From a checkpoint of a small mixture-of-experts model trained on Wikipedia: 4 picks a token, a variant of SOAP for the experts.
Below are experts of layer 4 (counted from 0) of a mixture-of-experts language model. Rows are named router (the router's row for the expert), gate (a neuron's input weights, with its number), up (a neuron's input weights, with its number) and show model dimensions 0-191. Each number is 500 + 50 x the weight over its row's rms, rounded and kept within 0 to 999. Numbers have three digits each.
After each expert's rows: "gets" lists some tokens that make up at least twice as much of what it gets as of all text. This comes from a sample of Wikipedia text that the model never trained on. Tokens count by the router's weight.

# expert 37
router:468483597490453453522547585551522559544525472481412541565459479408540497470550431417543431558514438446484478506479589478401491365567430519524535519549552550603501466461543505529581559491484476542534494545605533408464543527544510385547483480508497462459490517589433591503438503502408565549476512517514464547523585575478477557448547490543416436500512533531592450527495517526531489416550469426574428438439469431504550499494507419460574525501581533506537474449526448502588462441478489578520507401488467535521490466550577454479536534517531471456471568604513512514533472549553467418
gate0:493561539459438471501482454514533499609530451497506499510586512540391510538453502466507444485532488488578493487500514423597398589535385495533487560533500506550395503510498576540426421509545588489453479557525489527520569474531511447592453489462522547489541562465516633481487525524575539411490515502483442520373397642498475503513455545586491485513491465522506496525524482534477476635464515489520515523517467521577452524533472479582465598489523450495539482546410419552489521547461543498576486405572470555533497469490391444533602556504508578496480550477530530580501460430487509404
up0:507502526408481471539499471553486498578474454464505459524546539576476464495504545525489447515539544513488538458478617447554449514515328532532532589549460574552445484531488506435507489433516446564505517539519549506459521480540525413664524464395553558501521527435568553584523506510466516470547531431477434510519492648458508452538396468552520419525528457492487483525488464572378458672436475474504486554482471493435410517560570496498385572495499470500538396533517456524519477516558489523576443489494520504498491437504430422505567438446559513492462432531530531508472553473467483494
gets: "is", "es", "ens", "as", "ers", "ec"

# expert 64
router:552403502533606538526491542460503492522543557481529463492596467499500453502437348455504494442465515503456507507565439559485509509513525437546452565505492462487519478497573556519440537551579469441433490480455463508473447495559508462430516535574481553432471566501547463549607522475448609531459508494551483475523594471498440555501544496523501545547476546529619575431543481514495473528499505462521554492458501437495516502463528441443537518568433601428520485551473610483558458541558520453513447440429426450438588433359491430558533404475482454474427500418664512456489523561492547482
gate0:542446561481514466490439539438582505570533541534470546480532527498499514410507507437447527526528439521518488511497463658576445521524506445501483515496489400429569483483472504529356527488568573488509491529602482445518468487521426543532490551497479524463566521509565458530545414448464599416527533554496437592548488574482515515470458377532455439574508491461517410512522497456560584559469501543477473513470461429478552382501483462461521452591459463588517468549479591572542446437559522447433489470441565519491541483508531421507501368475451554475467559562530459453481616528448461442
up0:508508551494505493537446567444557593548498526540511544515533484459593499397561513488463518473582469572453473519550499616513490492554490501505515497463502465475530393495487508524369505551591550533462477469523466446510482453579516551588463528525544510485490443492527441537532443496353500449509526457502450511473510560545430468462441399560514456559478510431450423539505512539548530519440481573452463542510463454508463434465488449375472418574489457527551474543519576605589430448525500411459564469426482534533511489475529482549500354452457612421419551515500441470440568491430494426
gets: " he", " it", " which", " He", " who", " she"

# expert 55
router:463417493474483438525505489557371534537493382575452503454518565584535513620491459486547476478431491534521494523471484531556545496594554398552443540479453466550525532465510649532501505550650550546493471520493494488543404445466512420540535593473525556360458468500437591546490515460470484476486495395513570423490530579518538434454466540553584532592542445478504452434576470497489543538480657521484465504471533472491499433490438441439510525466496464478452528487489537548477511500504518439443572497517473414485498506448521505522463520488444536445405425523444476467519515518439487437
gate0:494517549574561514451487465564501477531573467445494549496539599507546430538425436497483444501479514511515537513464513543469522406502472573622465459543467524523512556526435506527470461369480611504444514548437437398492424446465515511507499478454462619606531468480539444507505478499475522596402600515497504496502624490512532563531554508492525482509550583453558528511481541495564494460517544472551509467612460547532541547467570451406442582504394546486552526464442513550417516543521591530464441476492490550622512477440443579609513493457461551446546448556579487539502517501475558475
up0:471463510497522469533472464545547455471453502458500582481519569509530475551479453546517426503591505502509460508477416486399548439582428563612449482506475498481490523519434508490518489443400616492485472570509406400447385533523476515561507435496414587571523476443532447584527482486431510571501605485439462503490603453523508516587495535509558471564530555525590522512490540457473519489583545436542528524491434522550594503426624410442418543456440453499557527508477513552473435585428558549484501518501488515551492548560395565508523496441477538426493500576455567531552439501548541510
gets: ";", " /", ");", " ·", " USA", "*"

# expert 6
router:449518493452431495512535529514510412583560422549419511508555552512511441565431477425505431500515457506440494458447543464552499511520413492495448544514618550520568427483513482471404470477472450534515472486418524449466442574593475518514489603565544574436530609545620546454552460488546404579413421494579479555549531490534496517484531505497458500459504498555483655470512533485444565564495542557642444538518469504511496455559463547478508545482517540447476470434505384455522395479505474439546503415531530452451467428445463516570473553471498538506480499500572474501470537460442462419
gate0:556416433513551504461488604471470457536470465374502399533468509493530444443498448537543526530468498483482464505486515490471445482549423485465485539524551520507488499477580530470443424545529489534465551487432511517500451442547517491512531443488488410500480589506502465531563516509598436500373498456418439511573431523460428465504472506513617423495607446496502526355497569456570484449479516538415583447569493562501540575492427463460571510502438477576461551464558529478594515394553481485441427520436461531433478501527447554519432453498475444409515539465415558517476495504463349497
up0:472575534543500526501549455513511561419605504582536589487509451534491543502480562502486523567491483625521511524530467502495539526455445469476570463418556443458518523474435491490466517514572605505500487471618436527588477516482461570481487509473443596462484463489516463517481466506459589446592419535536513442522570476478464520466528480442437640496438553527480535469516419562469561568482462483553485570388470488509533496474574477456442528539568490449522453486531489487509585569480581529550484525544470551535476522362531466525540543481531551587455437589538514534411444537566672533
gets: "ation", "%", "ers", "ions", "ations", "ity"

# expert 3
router:557512406486481524521428504486491491580480450450456527459565503581496503572498470488484517480458431533500565511441542477515546494508548432475435493549537492603519545488418531515506543512567480519504440401443518580558366455519487474510478530432548577433501591559413463554507486471480432521501415486413522499473452447506475471512465498558426471530533454393447549527553506409418498460531612540531455429512487543568451415531457401527448460429452487629549508466460458559406447497524480490444424630494499446523576505441422512494499560527446630516495507457481599529475482444507492491
gate0:531512480524460455487487525476458544473611501528531459523466457478494379452492437485553543466496514395456628541433451390535531476422509503526544539502601445456528483487583535609508486483502481449498541567533525450585493468528488470439551498476460489484525562510454475517527489552522489485611501572469538477438497518555476542503505482470369499486554588423496576553591542471541469536606468439520562462583406477500486431526502449588457457465414445428385452542568449517484566480478455550595476539485484499532522482444450464607465507492579480517562546477497392601467577483494534449
up0:458576534487523505437582477411501479436502561483516476492531476446444457456466498500475498502513573379565485530453436567533463466470521513563459466511516511512599447504505544494505455458492508479591528508558581487545452558535387504583412552486486520477491541601471578488448492468556464470494494477518533511485396503491443550587455455503484519509390504602487402428488531516498517617565552579452482527500471492506408488521478520608511562470511487409469452409445449484412553597517547557520473567473525472525464474427583464558504508576557410464399542448570427451569418462460451440
gets: " \"", "S", "T", "M", "I", "O"

# expert 7
router:476468583427573505551518535560584541492585430440480577482474502538580575531422528542469513416553447484542499488436461526553498457562489482500474498586506528504499427541581569509339544570448567558484359429479418529563428527500529581527488513509501549548555450547549523561490499457521595525420469444467506484535484473434491607531550476551495447481450533524555552422402599544524518611501532504517522523479520500483484488569536530563518536565530481436593512528462435541555456542485434422564487442547503536433510432561548513538466550554480501444457512499556437432517550456536460556
gate0:483438451523443508555518417607456550562512508576528528487493585547512443477518584564575556537494586449394552471482512523493562537400550516532516503572546493562540435475462478580478490573496458478485534534501518517519565605558513521486490416563464523582527579451557476537468439544528488545511499553540507464472449436455419469500522459589543505583513629482485523522447476480554500463333528481500453484421540521545483463556473525484495539422527457567514484504539464517483483511460547554580588507507552396571422507591433518494385453477547571589420512547481418484524446514507552551
up0:473518476488469472524493472507499482539492419578597524426430597508388547570473430513467570491453553480523481516503560502533478497442475572484537510457542403485546554511565405458468494447569554592547533541646470536433414531483507463534467511440489519527510557425538500552420495513559461510449563545508483539522429424545540489556534389503457507500529554477633549510474446568511552473541533465619485511482588542584449463544438569472477470551591526421541431499506524562458486562491510456491400576498516574490595531534564492486528498535597503486470382514541522479435501534437531444
gets: "d", "D", " D", "-d", "k", "ings"

# expert 66
router:505511474400592610499490533451464443482529371430484516484457474508481485475478521465491504555484517508498478540516536495502508552509539587534606468439450435510382537480507559468412544477490547399454511508500527534548533452510585563369496471574523446524542461559544472531517477566472614456460528427449491481504508505463525589445494468479589483423424429576509454562536419570473453381505429425453594573484644476472453478511523410578388536534514467510475518540516550487502559468532507458489463483490475453475448451455425450442488429525489561456448508555535547570508487471550473451
gate0:501466563576479492519504538494499539494510496428546562515575483567429551431505427440450518486509559557446520385480481570604526430540411557472499484556461448546494557409546555552629494541493571559464431431591555581400514527547421472526516487403512482527490534549487519496512550513539514602494428614463531599465474527579512438468529499521517508496567488454431569490418501451505535486501492529522495538506538593524416531531463457565466546530549391529558495503476463489498529517555384545447471619468452480451518523530541512427499488512560572484432444585520568514539583485480428481
up0:470537499534473568387470482458474451657517524513465480512479459511585477546395478510542569474600526485495490616551580407483459458532577470503458559472480605487498478583449522428409518515455412447446583610512557515488493489494465533490480458592433485355478536540549479530424556510500505467381465470463456447539510552435506526493525468483507412505460549514521518497599503518479475581555488578428471501468467516429472485509509542515535485476491522505456554506617579465474523475464560427537500431499482469551386531511528452512466437540459484533536573508597457444455416488496565466
gets: " the", " The", "'s", " his", "The", " its"

# expert 72
router:520465487490407470510499484445398545552600471413488547570533592455485563578481472512432524536466551524465502435512523478468564464544495482484518590491472482535531340507391525524595597463486532496548434557508460586562575464488509510496476460491518489551506475547408509461485527548500439528529450458498528480462496427514512471529536544526421509447477532531394542509491477452466409427545515500473450458456505551430433491549539581565524502537486487546441469544492519435489467472393553477474502545426528559543463600516589661612487532600479497473587543510477542510533580541600505542
gate0:589485487490579564525528533601478407492538500458469446545399547531512483601465438525559486592519514528587481503453366503584445506493535561598438373463521575521456401457415506470429459472489541414372514514403490485571424511455497489484494536410492454572514459513528543506496399491514473467530487430447505479536530411358569494498526492534547475478480462561460490531555469520521406478496528513589539542546498589497404547486520594530505570430484491560447477422447456497436425445460478459514486489490560461482502512523494526415509434506467466536504537506480518448477492532541554511
up0:334569416519533495469476579499569426530451480524488467451527565502545551538464603489546506402564478495551559531484508488524491568548479591554531464413512515500514437471485486537455482438446459549427471470465373435598467542444420419548456579468506493545478428516535521514505531516370524477463496484499545488476572544429543489478417540501613528515542511634578444508485567483459466553502400511536459557471416525426452511496462498559518504492487525503579547535486627501474510524498453482504479478469471492526477454493561516399522536491463365449452550579488528487517578520526441462
gets: " F", "F", " W", " G", "L", "G"

# expert 61
router:487504598592514523493517568542482507438397585507587521637523485582473559517427487513565540495487459405555422505580562508451518491559532525446588482435467537483511540481462493396597461550544429473568523449541515524398514574457591483447501548532583427460410507518492485473475527515439438519473547558512534507428588518476414427505552483470547524520528537593460433449442532540475468523418507434449442558403559546555561569492516534583492528428517511554512440503475516407469479378450539615487552534496459508505483514533460460449512534514541486496464512531454566539550462458522482527
gate0:498505575517533472536524548537510536509528404478514484575516535501467501459464498505517465384569531530564523532467439419478582465457536499579510477415447480447459638485633530475594558462475502490577478470425444491449485577487518491487561324553532421461547582553537476476472544502510513440533515561468504488505509545497387467449507476421577540514463513478459557539516582541505435442427522535500487490461483437507481489517521555382566526496495514478430462526453622417522529467521497543530490392520608563452482495509475445399511406422556572566482511485521502561453481478505475583
up0:593470595471535517463594481510467486521513480422480520497422567443506582482441511526574471541542454454513564511547501539418413503475515523671490465575490582501523544509505573499452477499552598433452504472421483473528421346513469559538444460566510458372484499500490531456528474552452479463421577461519561438563458421513557462437546569521535513372469397520471511460595504453472484447503538465486485551558507505434466517457504483478413447554528547504519371476546551495462565524442544527451508507464498484524431505491521544493507469599536533441526526479514444628544531488479484518
gets: "an", "ian", "ar", "ak", "ah", "ish"

# expert 22
router:567509486503538490495531570529454480426532491396519453468505519555501518439546503409572451555443349535552408490528516461477446548516512503512580458470583433491578534527497524454369517482603585503548430481460551487482633517583536602536533519516555520477442468453600495460502524492576561449533561490534396461468494450615537526532429483449589403424484492548488519510468462568484531427489481532474525510464550484521478426488474528639482489493516500522497555503582495588439504451553534477451501551499503545582414567461513425416509475483514500453510540479461522550522436501457574542
gate0:484443560532556490514524492516459416459531593513555500494519522518498590505469471560499482446520433543532477558490464498527480497448494554510493510600391534531443475425508558429453447507447542572484521568480485495473399468518416479542499497455516543568564404427536443616535454569509513401381440520544483508479450463496574463500533511489589437562475446554555457474464518567464482442485522525578480507444451411443587488571506504552480491495412597400482433597563579423537512526485479503493438529508538513486489405583558415477483507500467518585512474439506427489631419577520547510
up0:552421489519527505472510469548480489485476511512558529518549539519363624521444482483458480521504473547540477525470457499620535460453485490493511611504509568505484463494605520514413549517464511638463519526500468532531461420497415527479491483466455414525539451408475392496546458538448532468435415485580462525452545515506542460519474496476487498512481466509555449468459518587459412402548525565477498502471546458518503451428511582544493448489486581408500422535564526436435506513382517491491426598517454468492547434547436384532411522509476570545616577406517493529594446559474503471
gets: "al", "ic", "ical", "ent", "ial", "ate"

# expert 57
router:450486635568618498464551504492585515491494496555470534477493511508431506528533503569476585518601493422515471494494489489467471476510382490527543530488505613536496500585575453460551477528537562523554534588533465492479504465433605560579514418503466501424488483471559610482507506509457477544568509443511546568502522548496520521497500504529534579453420525511493439566505524474426521461341517509399530391534600517507496545498520517571477487474484596502488384509366592476590500519473507545552496584546468589528503464562499503392486472519522476523467430474486442486518455469566490575
gate0:537413544563459522522442499507500442519455535529530541572482483461481484471505477477475407524486546477400526575460484532542495413594592573590511488454532498483462473444618584512421509477517470454495440540436510546533558536461488509485613519435469497420627453514483596487515452413583588517479528468569564618542483557485443521460437515385541438504508525498500577462506535474529572469523540509501413484606511558493537400501425545445499538596533522474481440448512448485476496403551593475487581506492562409489505517469436476479475488450433497597476477543497499475532522519396523549
up0:522405550444453501501404547514527488586442513518580538598455513421501566480501564511479448531466492539368521495442506510580505404583517492588530473418490504415467515395554537622467454507520525439556453544461484588528540467462566468521547537479479510446603447570467622450545412439452609533481591447538575553532488542445478512477454490408506546560436626569501543444517534520539439508494545463472487502593551519536518386472449550454580516535496492485485483485502433449493477486511567441493532534478447515470438481515451455541437556484453493486464524503496497494572451482464552557
gets: "ap", "p", "all", "M", " K", "P"